Below are experts of layer 4 (counted from 0) of a mixture-of-experts language model. Rows are named router (the router's row for the expert), gate (a neuron's input weights, with its number), up (a neuron's input weights, with its number) and show model dimensions 0-63. Each number is 128 + 24 x the weight over its row's rms, rounded and kept within 0 to 255.
After each expert's rows: "comes after" lists some tokens at least twice as common just before its tokens as in all text. This comes from a sample of Wikipedia text that the model never trained on. Tokens count by the router's weight.

# expert 58
router [111 134 142 101 127 121 137 140 116  85 119 104 113 135 161 140 147 146 115 111 113 124 122 138  97 156 102 106  87  79 109 100  89 181 114 109 126 123  79 116 109 166 109 134 127 105  93  98 116 149  85 122 102 108 143 113  98 170 122  89 135 129 134 126]
gate0 [164 147 156  95 175 127 140 117 112 130 146 142 137 115 134 146  97 156 147 136 112 104 135  93 109 168 124  89 128  87 162 122  80 138 117 126 136 140 134 113 142 103 144 116 124 133 120 178 130 164 119 139 152 139 141 111 161 141  87 160 137 166 139 130]
up0 [122 130 168 126 127 125 177 177 132 124 135 108 107 132  98 183  97 196 168 106 124  99 120 125 103 110 111 127 139 137 112  92 150 115 165  75 124 133 139 145  97 121 114 165 136 141 146 196  99 126 160 158 145 156 140 125 119 148 113 172 149 109 139 153]
comes after: " (", ":", "-", " \"", ";", "″W"

# expert 63
router [109 111 169  90 100 122 152 125  98 140 122 110  78 130 147 107 112 129 100 158 131 122 153 121 118 144 126  96 134 103 122  85 103 134 131 123 137 145 133 131  93 129 116 108 122 119 129 113 158 100 116 135  94  89 108 122 108 130  91  99 194 119 106 124]
gate0 [138 171  64 130 105 149  93  99  95 142 177 109 109 115 122 142 108 112 120 173 135 136  83 121 143 113 125  85 166 114 189 115 116 128 162 114 101  59 168 117  76 115 157 140 148 141 115 110 141 136 108  94 107 159 122 106 139 127 112  86 101 108 135 123]
up0 [146 115 148 155 102  97  93  72 108 145 118 137 102  84 153 128  73 116 136 190 142 109 154 168 160  88 182 167 101 145  84 121  86 144 137 109 131 116 152 152  90 129 158 118 115 139 131  92 149 117 134 145  87 154 157 142 162 119 128 134 112 149 124 157]
comes after: "0", ")", "1", "%", "2", " —"

# expert 76
router [108 111 136 110 138 100 139 149  85 129  94 137 163 113 148 135 118 120 111  53 125 119 111 161 108 150 116 124 104 117 133 151  96 156 140 121 175 120  41  91 137  96 123 117 132  89  94 117 134 123 129  85  97 133 132  81 125 105  90  94 130 130 126  82]
gate0 [123 176 179 105  95 137 163 136  97 158 128 155 138 117 114 136 115 102 142 110  93  97 136 115 148 126 117 105 107 124 166 123 104  88 137 121 131 118  79 119 107  80 132 157 161  74 124 165 170 112 119 124 135 147 141 154  96 101  95  96 138 121 126 153]
up0 [142  75  99 149 169 149 106  97 163 131 160 102 133 143 124 108 145 155  84 135 142 119 110 117 114 157 135 117 132 139 116 115  88 130 148 136 111 164 200 154 173 130 161 109 105 132  81 128  97 146 145 121 154  87 104 107 162 107 134 149 118 153 141 132]
comes after: " the", " of", " a", " and", " United", " an"

# expert 55
router [105 111 168 112 119 141 141 126 113 106 126  96 105  94 158 111 122 132 124 114 130 116 132 121 105 159 141 127 122  82 106 100 139 111  96 121 114 138 105 117  96 127 127 130 142 119 116  94 130 122  87  83  84  97 129  83  46 134 131 103 147 111 106 114]
gate0 [136 139 153 163 119 161 115 141 140 126 120 152 111  83 144 144 120 126 112 129 183 123 149 127 117 150  63 122 152 165 139 143 169 130 121 169  98 128 108 153 104 107 120 116 149 141 166 137 115 110 109 133 131 114 126 122 106 109 141  86  98 151 116 127]
up0 [153  74 114  95 121  81 117 112 139 144 143 104 138 139 134 134 139 138 160  67 107 129 109 149 160 143 164 164 109 132 133 179 108 109 123  77 106 101 147  68 132 137  95 131  83 119  94 125 143 135 154 131 146 118 168 129 140 107 181 160 112 140 144 156]
comes after: " (", " \"", " |", ":", "-", ";"

# expert 28
router [112  88 140 117 130 130 113 123 107 140 126 113 151 116 122 117 174 148  96 131 106  90 119 137 121 139  98 118 148 115  74 133  85 104  88 118 198 165 117  94 132 126 127 140 141  95  79 106 114 119 122 148  91 105 114 128 105 122 119 109 107 131 110 116]
gate0 [ 98 153 163 149 118 132 120 166 116 115 168 114 142 154 126 143 130 140  94 130 119  84 134  77 106 110 119 107 118 148 141 149  88  83 127 159 115 108 148 120 117 112 141 126 159 132 126 134 129 104 148 110 151 126  97 162 115 147 118 115 167  93 138 121]
up0 [140 133 149 150 108 157 107 155 153  96  98  88 125  92  91 136 111 172 114 156 133 112 110  96  99 134 156 116 133 115 158 137 166 121 173 135 167 122 113 146 174 127 124 117 142 132 110 112 162 117 158  89 142 168 129  95 123 124 142 138 152  90 108 116]
comes after: "\n", " |\n", ")\n", ".\n", ";\n", ".\n\n"

# expert 60
router [ 80 110 122  79 122 107 129  87 105 109 125 123 114  96 149 121 150 134 111  95 124 119 120 169 119 120 138  88  92 124 150 117 116 147 124 141 157 142 115 112 104 106 119  97 135 111  71 114 148 141 136  82  97 123 115  99 108 113 100 117 134 141  80 119]
gate1 [137 147  94 140 115  88 126 100 145 121 159 100 200 121 162 100 156 116 153 108 133  87 166 126 136 111  76 113 123 125 126 174 169  94 163 164 151 130 153 124 107 109 104 115 164 144  91 147 145 100 110 150 163 127 123 124 138 143 117 105 121  89 106 141]
up1 [136 113  97 163  73  52 157 121 140 170 140  74  69 163 122 159  94 105 144 130 142 141 135  91 107 147 148 143 122 145 129 120 127 108 123 122 144  88 163 159 131 113 172 153  97 133 157 131 125 146 112  97 136 124 107 138 137 126 145  79 146 116 140 146]
comes after: " the", " United", " of", ",", " in", " New"

# expert 5
router [ 86 103 141 102 114 129 132  96 119 118 133 116 141 117 134 122 148 145 132  98 100  83 147 130 123 126 115 122 102 118 112  88 107 147 116 101 151 137 136 120 143 141  98 126 125  82 102 115 127 134 147 131 109 124 115  95 116 145  67 104 115  97 118 119]
gate0 [118 102 151 129 116 131 119 145 127 131 169 139 166 155 175 126 151 156 141 121 116 134 132 116 106 153 124 109 128 124 161 144 151 128 132  96 128 121  95 151 126 124 122 102 115 175 131 104 133 102  89  86  78 131 150 130 147 122 100 175 144 101 153 126]
up0 [134 140 133  95 185 118 130 132 105 133 126 151 160  88 141 145 151 130 126 112 136 132 133 163 125 150 141 127  92 126 128 147 123 128 140 124 139 133  76 132 145 105 110 130 161 153 161 147 145 149  78 117 123 135 102 133 139 134 103 164 139 129 169 134]
comes after: " ", " |\n", "%", "0", "1", "2"